config.yaml
num_hidden_layers: 17
hidden_size: 128
n_experts: 24
experts_per_token: 1
d_expert: 64
d_shared_expert: 128
hidden_act: "geglu"
moe_layers: [0, 1, 2, 3, 4, 5, 6, 7, 8, 9, 10, 11, 12, 13, 14, 15, 16]
router_score: "sigmoid"
normalize_top_k: false
routed_scale: 1.0
balance_loss: 0.00111
balance_bias: true
init_std_router: 0.0196
lr_router: 0.00126
vocab_size: 8192
norm: "rmsnorm"
norm_eps: 1e-06
tie_word_embeddings: false
optimizer: "soap_variant"
learning_rate: 0.00715
beta1: 0.95
beta2: 0.98
batch_tokens: 65536
max_seq_len: 1024
train_tokens: 369300000
max_steps: 5636
dataset: "wikipedia_en"
Below are experts of layer 11 (counted from 0) of a mixture-of-experts language model. Rows are named router (the router's row for the expert), gate (a neuron's input weights, with its number), up (a neuron's input weights, with its number), down (a neuron's output weights, with its number) and show model dimensions 0-127. Each number is 500 + 40 x the weight over its row's rms, rounded and kept within 0 to 999. Numbers have three digits each.
Before each expert's rows: a language model's description of what the expert responds to. This comes from a sample of Wikipedia text that the model never trained on.

# expert 7
It responds to: Possessives and determiners. Possessive pronouns and 's in biographies, such as his, her, their, its, often before father, own, wife, death.
router:522513524575480509492570512518522534504561505547550487564571539610475499512527560411501509441507530430509503518495460525479497575528541522420532470521415506486538466509507496486502514573493509509542502504544510512481535461432515530513531533559523506445487600501463449475494464453484488541502435434510519548580471505488485492537485497490564544581466483466536535512463445501518385521488
gate0:428507555467485545485527468460537579533533507507449538416499478460522496559501588505554512465472513427552537535468480492510535429485560524494518468487497537509489508434525511481472473587516490493521482503507508457562560529448543544551499567521555447455484501560510545506516448467438531507438537558513452482425435496469490488540478522502446538500555493534415513545406441451544469505497
up0:509488555470493504486573498503553546513512538431552426457454510495511579485525502472521470490461450492538527485463455463470459462537545501501521488480484564522463551485565544522486543441504581548557510505423508509487533483522480488576452504474502393496492410537426569517523472476489493570538452557425542551472510540477514499497501427534501503438569492514504533461508508447553479439434
down0:477556521539557573477569448554513490488520539545482479432535464505464498496463514489552510457464429497571491520413483462526506489490529495488523541629602500502426512485524473490515470440526500464538416452547444469537546478522477515555509570548463480478472445506497493555481439478471444556483522478524479528544471549525502478466515510502527509464568504473532548525525507401505497478416
gate1:478509492465565553493542486465445527475467494493479458494484506495484503504482569438485552468596551450513477490403466513603521525512508481412490533417519485464435527508540516555541518531560504478500539527560489468558591498486507581497513510513471524522512531492471530522518458512506520534499423411581559537544502558464475563519446521503517520460508471474527462484514392507534522543460
up1:443481473535517494456525485516429517519484478439503471452485519418552506610537516504496530526550427525459514509445516472549500466474442517501464508525529527468527513441479433528528500504497471539526519444486603596457554505582517486544357529473563466488542494580499494472479552545503524515511485517482529492530497488569476520537471525516537500537505426536547542477509518453552447478539
down1:488537551514523541509455531487486480530502495515496559531468376527463492528474535487488562455511489512395479555546483556445478507500445549565501523525527482470520527538537484533551440495540460488522463450483480597478580471543553563526516505572495513480493540475468485538549607501502500448472465480535502527552490530477581425515485558462482566547469523441487512539558485489486478569541
gate2:465547532467554458535524518490461528529548470422592550490543484549447528530486486460542551476490595497501485456501482494487494544494523522488500467481462482543563495513519506541468597422469515462481495538508533427475508493470545519572439523556549505487460539531505452527573506503459487520460446525451471449539470490518408431474503496476530548556535450535496532595487491444477446594507
up2:529468504540477473548503552481525536514400490477517503602440497508495447406419548477477492523444456580499462479496576506479514497543528574450541488513464495439514503475564486473483564565489489490509430535471441488517504428506501517450518448488506442481447522556570475441465481493509509439483524505506497483499492550493550509556524498477491508392432548501512557539480538426443535508500
down2:524523526541473491452479505441499501540463498481471491472506456558489461454472505550517440474559439499452468518475491518474489565489527536474497522458459564545456493523591544445547429486510499407439456468545522454456511504437399456447478491520464480501450406561483513537443503439467542515591426544470478572483559453548534557481556526450501501479487500515511494522514550459486489484476
gate3:450509475548484521508430514518505490498569439380499520465489546561487494456392525515485548520521587417468465531522502565502430413492522437462527564489450535549506514486533502467536484466528441518529530509515498544521484540547520533555453505533607545470466519491517477535495462414546525491533498452502438518491512565448507464470439509486511429515486479507471502504471509483485428526540
up3:486564501515559531591576472501520476462527456514520446531460466475521517534487527419429522498494561540503534555493572487448493464493535464487493451538519557532421478423524518500528515502563437517434491486542503469436505478496544491481477558521519518464468469496457497597496500433537492581558492545472553519484486526498532458568415503508502428546539412504458474440449471451496514504495
down3:504442509527494556467511450479465561487494459500504559507481453494474449445503479525484383517449503489474447487588463546516434503492548451545513518511466521464528487541482484540501529527500531447508526515557552525504481531497460474522503554450428600423489506562517526503527502529544564523504465531517452429419434534541453576541536564514461517489428462462580430489525511506536506458476
gate4:489448536605432447511494449613489493501438519526474565546413499473558471547509570507560496538476507526490529524542508512498548560501478483533498518501512508477442496506499474478489521528515546466545500558566503598470517433444508477508472423465466534529485495498533502432478503497556579520416527561566545497523499511577545463514470565488519505486475493473542580499438519500534477465498
up4:434424529486439465451518485494530568573510468532506515541524524497525489487530476506491461524549536469527503481520539459466461508543512499371510499484487476500504476476489546479474562472459529521542403499521584486496488579447436396505495514557549487528513479524520461543516499466506521451522525470441564577519532529518455550522417444523456590487527545465511480480601469495478486509536
down4:476534530553499517480488511460472499518507461467495564515497520477467433524452481478555566555420543516489502564500491484488444478423564547506573452416470504445439522434439477479504447453527436508479442513519480491463524444509384502498506498502544547512497484489573456515506554539539494521493464568504484444500451417532565449451509499517451479435447485418514566466544479507511525512518
gate5:561506500528418494494463442461527533491455496486417458524464491534508455502540482504444537543528532425470492550402505535512502533533541520472492452549496501467528508451513465510554476573469492473411514488448524530528489445393531510424546442458525480515486528437499434502523521433539475456517487514508469486506573522508542518454492493538539496499584547554588489440520473584542513541479
up5:501552516425538497518524470507533551566514509510505462538486457462561468424509558499502464517425487410529512468522523523464593486452520575521438533466516445522371493550459563527542468545537465483576485487479499434468498537492515533534462515469507531450495473555548482489573505541486570542557507587467525456474500448492526464524540506494439459479512482479466527536572490518511512478452
down5:559471478552460520493494491523463487510466442487500499484452481478534506548466566438430428525534527486514568445408485562516490511515520464497549493515502510540582570492434534521454488507522426440486457509493483506470482487510463558566482441490521516576484472489519415509466529490467521579475431542535494488528489423496499510477541536451517549539551470425544552500586470526490416542444
gate6:515472541558522520525519554584547521501437486500583472490489534464620439552490517485498468473589516536489549536482568487562571571461526522473504421492517527538477531537534438500511554483517578470537526453563535500499520477522492533414494489507499541449528601510529468517545513447462497584594456481513507494558532503526504512479481482528521483537464501476541515476476517494522449449532
up6:473462472510524533486431460479507490470591389472558459496402497544485415531434490494543499454527489495502511497502530530499491496532559474465534529531461465506547509506515430488459498460455467494473485510526518455468445471514478419518538520451513458456507481531541497553542380486497517484528556572487493517583540414534552566458496405470499504539576471531528552510487532510485501521519
down6:473551498425418492543581482523517462488536513458536484533405513411521481434557507503556502501542520430425508466506469557517505500554534432485474451457513489552535473458484620503549491452511451561580489468452508466493459512510477437505498517458471523545448552535450555484559495506464460567527485482500463563563439520440498486506527483474552498510487500503505483465496566500484458480481
gate7:491490512536479535544581467529532519511480480522530455546585496476506469507519525426501512478569446490552574483535524545544483482533456459509520547356509539540478493535550586586525543475459499462473431470534540488503459510440525458459505474467502533474453507508507495457522499419489527494537529449464503528594493538463525440462433578556534481521451497524546570464503542483493507498514
up7:444479479511508509409493451539475491512575463473520504530497524531541477501484526510570542522404506435466514431484538472472540527444488490483490551429534529444458508514505532498608531446477465497541462466487547460502521507478469491486518489484568491566474520498507496553476535509484515410519466415449516417399545477497466563509530566511546434467502476579500539552442471494524496544548
down7:511476559504462465467470434500544492447489523494552498485451462462520580457473548552498442503477480498461417547526523477521455464509473474432405546512515509553448482498525523499499550537479438521570437495489545521535443420491451504575481486497523511524510506466474533544480435507443460462412544541455472454450488626490535523539484554471552484527467487516490468522524494481437423543506
gate8:508519482515525501467498457473565602468511513456537524532556472505457494474516535357521554479502467450495467550542430491473468543478517505506438601523497454498478479487436503483502559570531551506535426537506521566543463579478476486468548524486510478522493506529472501452532439446524444469443512416499441495533469559526452502538476446487517526540496467437464462452454517458489450476474
up8:519564478424551520523538542546485486499581429498473533499533521523495553524534437513493449536529518490464511515471499479545580538448456511530558492470500494478450558478460511528548493495483492485496531417509481399563474475492513428517537509565465533598533513540493496484552545529497452474531480487502547477484525493440508436439514426510434442503570499530520530550500538513470610429537
down8:550470466425551470515566445514504453422439554429529540520517525427445441576503521469525536482456557421496550490473487426506460504490452533509522468539516563462475464537467548486522490496505512514462522508468564474509552521477456547517518422489477478562515564527484454479433434526498447522548544539489461509458474546567493564436472478464533435539527519476513549557494443483535500470530
gate9:554480452510453488497491445518484517492532472533445484544474512520507450515546510485482441551412463531494508509449505461571525440491480501495415441468441469476474477547538497468535528496537512528528616436521466511453482457478623501511554551510585502484544557555522506523493558495479511465471487423585495460489566495448487482507494574482451495491480469445513539477502524459552537565437
up9:518514536559507480472491551539479507540498485482474518483529441493548557496539472573528577514480528461529522518491474549488454512541478536494435525485439507422540506537479521502572449475493548525453452450506573529481466518481478527561568460544519534491468559482492576499512425532516504481560440495483533552501467506510443428514559444533482528402460598469511499548417502536406527463482
down9:467468551478518514517479478535535488515442521527539536540444451504564507586576472450514519502475525440546584560526464495472512590490590476522486469508498488537494546489476489490463524541508503475457470441525513531495522494530522467408496443510518597587532437485488444514477544473422487550452511497529602507503515490511484523518473494497497537422507563527547503408538475467496508581540
gate10:497524483508482487485473439540477476514497499459518543421521460452542413571394483490522491552487540476486492502514550532514492572419518555484490473531568431497477559517486464490532529515522593513445503525552498508476515401437421555535472482481473509548466502590451531434462523519466559476476462463525489506497434450549535495484464501502548531530511455467542534537480483523507497409556
up10:513505425560501552479475465470521517520535554480492566510453457490493424530485550479468524482569504540402497554497476573525446598533584468478540431470498546535532441515495463481457438513472501470548488467483448481556541501478509524513499514501493512512421508537504508537465472498436532482533465479493576569462542486539454537592516514525471544587447500514468504495490563506576439476467
down10:541520460546537513446567504509447459525485490554544498438553531466474455488480569509522553509469548490479496451455551464456457521495508525466593457485440514522473499459485482397515475450496448527518531556458490448518490543443497538514474477476520527547417451477553567471520458518543560512427491462584475524442502509577474477504487512478448507433542455504441464508572533443507419492503

# expert 21
It responds to: Asian name syllables. Syllable pieces of South Asian, Arabic, Turkic and Chinese names, such as Bh, Raj, Kan, ha, ung, as in Ja-ha-an, Ah-met.
router:492467493542486494490479518429506510458546549428527424499523499559461525495464536478461487495460476453539452495438476473534485511480434464463509469437488485439443556537576468513483504476469485488541482441603465479465545500484504481471531475562559472492517533460515400471556501546496446446452506538573461526525480553528491421491548490474452486545532503534502487585496473408444455436552
gate0:527490513508484533473552490561385541474525511508501460511541512510491466453448522449485562533552567492523490456493478480514557456446565477473526443474472472517488494518509497549503538471460466444497482445486473534487523499398554548400459462502474511532568555500519465451463534458432531432493518500556547452553558542534513469532528528527487540556442475586486560533493523477554548421477
up0:490454504481548556484510510496531485574426479509519484486522499510420475528550533485550531554464519509563485536501496406556495476491559464566503553494459497471480538524455507492435475592508505523466473546524549532570541552448453496538536515477456404526482482521497514457444564573492454529415487544564510474464507462467582532519445555546518521481557532503479514512467543429526428478484
down0:495414579506521592451540504555521462469505518446458539532466446517408495411497472476493495465516554519483530477477428465497438492525557498411567535517495549513497467441492478416498430444401517488507484438470490490491529513528508536430432548543522501518463531524496394510488490472496570510459542451504449457482529468502517488482511488481457488476530478476462487526428505473516452533530
gate1:526512446461518559540526510487483475532525498516542537511556510489517443438493547457519436398499454461477520463534485453477548458457545448475537580484521622488488542482514509523487501489562533448512445475562554513436452453453523496513442524482520484495486587485520400533558550576456479464505460503539540484460562547454505451484525484491449486530539477453505488560533510520519517577537
up1:488518574500517485432512453516506414527531566552525439492510507531500542509473442485542469521536544574517507451503502526542398486499543560494520466452529485533501547471576469495462506538481478478539459476520502554432433538498510468437532542480591525452450528535512501573541461566461465479522532509486455536430567556503516520565567467399494492471512562483463467480499462453499532484533
down1:558534547479534573467448462496506546446538452589549517400532483550447496592535464522508471491482432444466505451531463499486578432517468578502426509470495511516474426549543468464502509489471489520509499491459516541518513491512406531463506477509477521449517452519429457530509541523525426521527511495515545508500457478455435490493511567458536582409454491554490497515515548494526474505508
gate2:517471480579467566540437511526536470475463505495542421548509522498452477456464494513473522520492454470490423532453542489484457459490515499517478502516536544456469533506532427514510528480529483456527483498558459428495500512467473518438535473490547415540447599417466483516502498496546488549516463504554472484522453525579482469622555420508483517517582535528511474531507527547491491462608
up2:526557430533544484530542517531517528429481478465488552462496473509462456472532458501460505503475467479401396491458538548488464434533440448527484449516441462502536471547533459476540464477506573553457509433562458470459601524520488545482424530533494496528511514491510478478559554476434548518526448561465501534477508478491589491457503520523468496519474430428517525496528426558511487480518
down2:472455449425498532469522565561577498506461488589507516466444546551516538573516512460550473502474521547480559493551463465502459433448519497493465544528500481590460509514472564515501510497521473479578477463534514458467508492545553538578436506553517567486490508485537566515482453526453533495529514499495530492491523506471519488452411558506503502540433456598483485541393518564484502508503
gate3:524489533539484548474505498479463540461568523475507502504457496516413502442531477520476462557544475495557447516534475523499475458480473535414483471514526540468561479523460518510516382476502472517500535532514494398503469435433464478462475540551521443441512558497559519473611484503480523508437513574439432546517495493589511478473536532514430489540582449508511497545476539456472459492520
up3:560506505499394538526558539519469529468474499553434460447527465549562526521424454510460518473439483482464508537498475538490515468481531550498518485496521530472541485451529500458504503525471540456452519491471517471600491564506531506545489500446479511506483431513552549454543474546530499565557509477469458567519439503361525531482510495452456483479516485407586527520586491538532462481494
down3:440551439532440454465486488455497525515501464457467490477515480446525473484479466510498534434442455459472472558471519472529501563527474522492505473440512512467507502391469508549508483526521534532458535483442552579523502503516560489568522537462460451448442521427478548521457492537507446451486514501575456436548503487497536494490440461535465456549455467501465578461554434415501454542582
gate4:477483499499447461458465494426494551487517525483488453530533468497471494563500615544424439505456532500467471435439498522431510503428497509477524457521518513442548560532502569477543513438471459540569448531550533504513465542484479432453498522468531488509478513531523483445488538537510508525471512502536416529577514573492423523513561483512495583495485533532451468498563523518572508412540
up4:482506438418508553483437481523464452501485534451587528453477508518504474563518484516475506476508521531448519590504520557520482461551523495550418541534522516489483426530476495529581453501538492480483499581454534540508503524482483440464470471513414453449507463419485433491476491515482535564450525535489592487468477486456533538458483540598597525462488495476458503478486508536542487498428
down4:537482533558477515506499465505509489414536544516486545510484518538530443481470539501507534572535408526583516518501469421496486524454450534492515571513512559462509511490419478496474452500522500553507437540473546446527535491516542456501464501497479443524575506521548508509505481547500508528517468499584502400590468504543424526557435448486442555481483418465419532530523532501500497501577
gate5:478539423523479484546514496457492505464521504485462485461437484507556539509517491467465464482499563527548516454465503482497434546469404558432545438494524466442546469557536486500484494503516465491455584522525464480454571492511510542421545517541461483502535588459545424523570541478519446489497507551532483513484515562461546429524517495454388522482466560487449516479583540467477537466493
up5:429482498558421497451560446430542505473560506437519479540485492440528519473456539526423523396546487516523521423554511491490451543474525518473449477483479516455490589504480505509549465555489463478553474453502533569521522429458500512491513504487481448422497474460472506496512482541477500538508527491516427543446534491544508449456553501491512491505486537499520409474575515559536492484618
down5:444520499568512504513511430460492510508542530494494554528496540523485462538537517511484488508508592553457533536560491496473539537485530535497478624536481537481481526566544552473470527541583509472507415480445440474460461538423552513536480543501485538523436515493479529548483436438492423524482513466447459510570560509507497518534491452577506485515499464581476506424506490579565469538493
gate6:473459516572507458475501498562510498467452499517467410526558463451518474558493518559515504575541593485514561529427519430487506557546481467492554579406523492459499560555509516554490429538440466525453491504498538514474506526502534439481431525533476481389469515496519509521504518540503475504547492529485512516561487506495459544455569473522504543529541479519454481544528520579486464426549
up6:461500525419498500561529528478536568518527475438460453454501534494510571431527507574544536469527474544510514476433525493491541481564512439482498495486538468468434482503492509550492508434419440544552595514534438472515516528546538516517498561468567519516470550546583455609522481467497467502513517457517502544511460504445510540481495505422518475509528560461558512416531497488428484517518
down6:501500448505437490549470495582519547517557492569475438572548487389484498462519458562572495435458503511517568574473504470522555446544528482535481477488518479480542534492507475537478491499562445445443515546432482530474505453516495465486515553496521488457558508516476552522523603542496470490470466512546477588479455466536537583499506576466553452536483482506488500551532523529436496473485
gate7:475449473532418565529552577501567484520517522461502461533552522476486518444448475533473480483478500477538459453455584512508484479483471498529520500509475478458458576538540499520499534504473451458484468469526462564519467525524509483470577509544551396528469532509464417467561444474476474483538490521598505485491468456533491374492497471497442528591582474516457481481460471457472459484497
up7:557484449573536480460554489469501468517566466426494506490545494505527496423474404465493535530464521459533520461522468445475526487498459477474536477514569573525485485467488540476544470552549524509530544450521531515552492517483513475435518473507531534586506477488598538420599512495443495496514432467551504553441525465496464514493516486395451433510534488557567540436500535527501498495525
down7:498485476473562518462540518537482458563490536477514603475478467461514507490457517525545466458539474532490503463509540469437561440494561449438472469544475500553560488505505477486480449483476538498487489596471534480542495471486516487493569496462464502536509442465490527579536412375516526484454420532534565445516480474401567506457436493512551507498523521428455508492480527481556495469503
gate8:511447553520520480489507488566468530510522518452450448468472599448552506475507478464544453554475470451466476488538562379505465527525514510520539542494457487442495468526488528519413573535493538447457471554501434499446479492469508503502552523601469492485496571470421482486525494510533493442524508552519451513532440561541542526567545539505495512521472461460533556518482524478491489426416
up8:528487490483446475476603508548479524465510507490473496434458463589480583524492543492554547488546451503478538417463477462538508510481532531518503477514510471530466470522459528488500527489538504448536536538539539509553462466520479528482437594396488493495599488512526505535570511504486531518425527476575477412520497519497473496491440512453410510510528527530491540475578591528516460559506
down8:483487503557425448448573453521486456482556434521519503490489506519553487444474434507468498514511539469511422514445460484498542631578494516511520456519524450477465456473451487440518530543539504527529476500511492495455507510491576530474484480514469594473437505407521449496427475480508532420533504540475459551431493479501477482470550553577505484488473551481539476542533466412531496491507
gate9:504474506581460513501540492511490490454548514507513471470474535481454529449471594505481491591553527479506508455512525497429540490469515463451493496470446475458499588506541562544476527440492531523532469467516518489496521639485508497489465498496566527524427562467492408482499544517473451395500544515548434515497493504517492418509488538541436494547547469458443491528481513534458438552558
up9:513508514490585517487492507558535514518460471465438540432496414467503418467570534481440464447509543594440507525470464450462449462482460514512504505557497558493533457514517482528527486507542478515540525466496513510483394524504533527523527468487469486405457499470555510478530531516474479459436493569516504534495490445540515502470531547513509495511565549478387491507474441466464537503375
down9:545455438543532488463476542507415555546533524538544553480539437493510460525431517539438388539501512552551502501538518550448515534518510461505494555520504525472520612511532462492528513531510579569469520524530467497484515454505465541609509485459515479520418494481461485539464466497499414464476467516525580516457453454502479530492474447451505485485440451578482521501435525489509497507527
gate10:449419513484509516491463480539496471433508563446515446496553573447549513466459577522421510488489496498475457553528469503457519509512505456491430449460550487559536487446510506440512498491452441493459552494479511463516440522444495488473530493457507499492531472420544478512581537541487442484447518557425516515483428521509531445472528524522553459465559609448445487453487492470505501411495
up10:563517476481460476502504567492547492471499548552469471479492504516489520449529458524533550460490491436453504513504455538552482473461512558435512529529451502511498484539472572532526500492492499537550510517584437500498475535517487539462493579484562453507557511481488532448446536508478446465527468495448541485438564510440382527467583531504542438538503502459543530414542457421600533541479
down10:572489391557457526530480510481510487514463505550429492461513552531444501472466490529502471529425533467525453420530507540548463494522515464512519615485506489408554504516588557503497490489491519516511533450485547438512486530509518505485468574504481519544444486560504473514453529491459485466471457506455534524464390446488546513455482463516508499462440566424508437513473544469512427541487

# expert 5
It responds to: Word-final name endings. Final pieces of personal names and Latin taxon names, such as -ić, -ović, -us, -ensis, -o, plus whole given names like Carlos or José.
router:498414446559596536495422565449490573507576594499514440477549549577493473539489562433570493472413501502513522458474431502455489547505455543515482516565493490505497464532512579481465486546504502488537486537520482474485505490512498506498502466504566569478464492429460447449563505496460433523511504445501428559516548456537468509540489540489524493523537523466506509466505433467488498504527
gate0:523482509524504471556456502476538458446549578483511451417540494474511501479462596440648478489516526457474552454505486558524513481547493464500454465485463537532445523437455514445414477527477536484487458501464480455564552508498455523472561516532553514481462546463490481458499549471546582518563519495534515552518450501527419483428459503469527470525508473543526484534509478578517523499524
up0:507549433497495562575471499496490449495457425429495444465481547532480540476534558478468523463435442495425498531464508491498560569499459543497495515529424509528489493480484550531470471502562512407523467458418491531485513526446513499552517571474445510455447507512477459521477424486504510437431484589513554491501562509531466483518509516499504564526541548547545528519463531551469421530433
down0:577527512472452503483490510478544482468534503518478489609498507547510512485531516542496485546499460512538510582493563544594443465506490489526452552472498539502544543539426521515509518443556442476523596481450540461474498564523504512574521496508482442462494477469500500483454557551548500397566424489558512574456509522509481476482505461468521420467491557545410503507509522457487475450519
gate1:487469478533467484512471437480516525532521541508484486486600480546443508553501491523524431430544541468484464535517483469427489446560524526543476459512394489534421542574426465520501511516529475517422542471561530458508523482557512516463482475511519519486498448468518461508561541545429449494521537477537566601442523522489481464485494472487422461525449435471423499530508440521527546485491
up1:462483485511523568499429435547430475498565510525429540530550486529553565481472521478545516507523540468545467490427587433415551509493513458523525507477545561463553500535414511535477494499471522503530544514503495537566462471523499473437500426524504502428539444415490455525491501534491453487444423466508489481465498472453504555417467476481566460518447518489572484529533517553501529512488
down1:490564493379552479592506464489477502598432459487564513541515447529478527476492484482437535537495500443469499526464472537478527498509514523531466523535475498543465466516443475607524476458548497570449539516498504523427401494532444501513509499505530580513474491475495479484423490511487528468517510520484580485516503500493470473449526499428593506499532489506561446437424540533466510458487
gate2:423452494534526501493470532439526455531544505539516437471542520548465469524514523526512507467474494417531448483479433562503498581462457522488506450505506575555499503542517536554442466488542517526482479575556511541489517469517468530490513421548444470463446445455461451467506530510486471500556513532509455502456488421519533475601468534490511480456555498473499515463628570498475452573502
up2:478534557445454520479456439533533457498450498479534504460542514428479511483501435559492402482539509570508525470530491488524510508552470459495489490512503436563538520466416574602492521462502504511484555469485432516420464478470533497556476496584491530497472475507498545526513500516486375592528513432528465492522466530507477566463510504479507466453402575547490538507509500520489507510516
down2:495456498600490572509453520457485471561503447527467493482516548557495488423435551510521515513485496521517541441528501591524493450514532517460518512426513504494513586430488521555525461496477456508472509517498537523481509480574348500506576537477481454553498523512433456557500502477543517408530519494548484532512528514531496480552477473541459478496482506552434454550454459537525568496479
gate3:438434511507555520495528490484493604450532576459510546461522531448488466485494451524537474464437456488589459493547478500471557482472556442535537502549522529431486469484502538465489550433465471557595490518469495498499490551508501523459488580483517475570450532480443487433523513503508470442564523482539563469507517591562527443513561487542483461426475506527500478519464434511511528485542
up3:530504575523461519569496517512444535488574476502528450506537514557506517509500516517531529514458451500498536450514485557547462498564461496478503441457515541437478531462450526499545527450511518482496544492550451520499468467499458469500472525473536543558572543540467447549401524517425501509479491469500489523531506435536519501508516541491427503538584493542463456578594574584525421501586
down3:493542425453474496477466503445453486491475425475553478486433528538522538418521497517486492513453441497480492502453465463518452415507464491469425483506455478564493516517508598491510457502507478466510484460504561438493485472549523454512493473518543515499425470500433505539475437506523429510458505470609475477476542521516462518534544525566511513613539516537393453507458543515467530445539
gate4:506486406479588544473523535565475514508551533472505457517446570490503465526551531478546492474536540532508477467439476524441522526513496495544543502510493437511562485532542541398477518518464455526536454456456572483493457441481494511535533578529505570398497562445423474520486520504505432449439528468466519503506478456454461567495480508487511533540540530516491505600504518495461432461495
up4:457544504503512547572507594450484530515492530517508506492474593478515475431514502489441487499526472474485449485515537495491526492490581488451489462496514526452443495475511477499565595427485508536411489481489530430499511480519481553493485530504558550545407462508517510562426473442484530512548519471474444487499560475605560489550485490509476472500497450539517536379550450559486497488535
down4:470547495507497540434544506496491551458527414576480475524523497633542511536472489452524519498464534493443469500515499458466560448504430519480477515539443501502521531579495536530501394509462447445533507508502497554438519531494546521489475502495492482416496534594449506501458485434507512551449464449528464520439474522446446539432510415504521515456513505515536550514546503459479551557505
gate5:605445467555499470541514499515535478438517592459524524454456550542478460490482457469521553457477516539514540518520566525545523459539495489422485492440474469526503490531453527487477537509577480482568486491507487437474557516523539522437491559477572536536502496498475513492523490453492483589513529481463486459418563520431474485496493481531486375536499520481368530527527498476536471485523
up5:476479467507477513481486513516492528551549529518521595491508481565491564525482542552481510479485486521487532538490580444477459512562487559433538502456514520475456533480565499494581506458508533541509502509587540506500455456537507467544562573460543523517534442449474546537550450541529550453509528460502486442479452476467530482353510513522481489480478577526500429504399497537479527537548
down5:455493490508492480525441465563462507493397496516538519518531496435501526544499507557531501590486510548517543523488561529474473572483453484487500480497427488485516446503553427534536535528503396533537516527546439468459607523504474487448499506443492489501559514480486511476428484562495494441444551480484477554412486554503477500485530484451515461564512541411522500519419488479556438521465
gate6:493513493538541604506535489463454513466522539554448504452452471506551499468468564479451483519509514475511495487432496478449512528526518552498528469574525523474564463564546534453460506516505477470457544449537448494469523474493493507546506452476503478486514484526506417501501462399458560528464495541477481542403567557511491552463384491481468382530483468458557527515510437482556461486522
up6:470497427468456433519539551505506463479476490542518564509523494546516511540484424540468497446531511471446451448536453514469478560477485523462530506536442524593506510517618448480479496477547578501477507539457519535481518422431488523460488466495440497521499446483575552431427485494535504517542510549483513501538420505509507541489522479571531540479524471525480415510427550466536572461520
down6:484465515509439454543522465480418417513486520488491475505495500547516609568499451452482437504494557528507521506435439469542519494488536490532560450465442605479456555475500478532481514476591444562534479509557447542453472501490447507550540513415501521546492462438475471474471449458466502499490570568501533540555511496506472533542446490515495551540519419465519543510482472515491554531505
gate7:508492546522513471517537580485499556520579577502459474521515521486491439465488442500544473464498472553402519557421467525502538481474493575516498500512476521498493473528575497566504525571420484521469492493471482505484522480478485456514544518567523481418518566429478485510495536536542509453501465492485447452492467462530489565610478471405487490523433499466512548441602462514450494526512
up7:585549594512502537464477478482553538461518532522500505584542504460483480480456575506577464531495508541453461512383472566494445486478507515576419481550474534573502522545531495590511565512435508545550497560484505539482503459492415520541468501504511476504469508531524508543484476477518502496523557514495506510547451476450516514460566555494465525544519545509496587504558509498575506495444
down7:576554486463535510475566509509487492544559495556481443480534565535492531493498544548509545549537510592511517571523479461506536475472495499544533530451497453519457467499442527442460581537572422484514513532609444480494502507446491492492542556555521495441494470521563555467461516524415471539468509519512491542505563505588559498504506447528552446515542502522543486498450562452508443517485
gate8:461441479512510436473476580433459502512538462482421459513478533518498493526505469456485441535491490448433450548505530546449439534564534516506446513521411444497520486508555499512487388518521505475528508496584422472462526489568567499543456525466569558507473452404452437487520487524509531541520480477503452513478467491555486522533503548436485551547552426467510513497459507508544476469493
up8:525581599446529531472503522483530498478493458543531525432456473457464560527514508571464483532555463533476481533478519466520470479548528501374482474489509537519443602508452457466499491425445532481460545487499508524496467482572481501501453487434483506537582466528506611534445445581465492516531498491499519477581472529468531427449518476544491492514471538502510478544475472518517537499450
down8:630434535535485543450542571526486588546498493534476400514490500446479480474463502498579532516509523524427472543456461541479499521463555551549474521569476526452479532504473515503462513571489496546515515528463543494513528518511519571527466520560470493402520451489527481504549479551518468476509483524471560482551537518505453478510501569511533532441471523508539517495511478547633541510521
gate9:512470521479504578511533483541539504530436418487555547440378551558494469498469474517431456542445512488506567478467586510469482439502524460531480487480512526536528500572572404546471503502514537496530422502530458543504498476487518464577449548510485553515554463576546461533549461573511477489481487504530509517560463488486474504525459455540541566492469510550492487466565492469503480530457
up9:474494474528586509507455500550475497436494506524580416473452472557463548547515482556484498488523434535435516487440516407543449546514477496505524503595515514497404435544504482445498549478509476492486522485509551467466507549498482510527520499559472558530591503451459490517498510416498472513558452441459488529482454443461531513478497493509538446474469453507523487488573512502388506557466
down9:534489502486566441587486532531408452428534546447531456490526511509543483566488505560561487441464455453459527524508423492513506528489453555442543500532518515533444552470469507515496489417453463510538444484395467447505506551503492476420544501486492530462512555513423485536466453508545489550456498436446516529417465492495486495477507550545488494493520451474500474598487499469490462532510
gate10:451485448518447460528520511500479509608478568475469471497455500457492455509451493505471548410419522537574468465513428492491531435446561502489534517486568543491551549508449538527460474495524471450512479490456460523473493423535523565530493462464503500482418571478512541506476535503541439543443498481495560476514546468572513579482513482476529499519424532448511433537472466510460504570545
up10:487479474527477515491480466462556444483505486490479542510600472501488479522530423535570474514500465497510492437525559467528516496477486504515514457530517546499543459464529487488468473533482577416546514471538473520530468541455435517463495548519531469499413470488494442528531505544505549500489522435564540589491497495464520614491567540516467462421513418526417480489417479572571484506555
down10:484481418554472564529466488508503474554521434493461458478450496512487412544505435465480526500484530523495444452484518494488467501556547591454477467548479451579526490554497556524484557509469520522441546554573516529492476461504430521488505503489555529489543553561527503505542548522417520504432540501512519598494457492470485538474492484522488536419598473543489502459470489575502491422475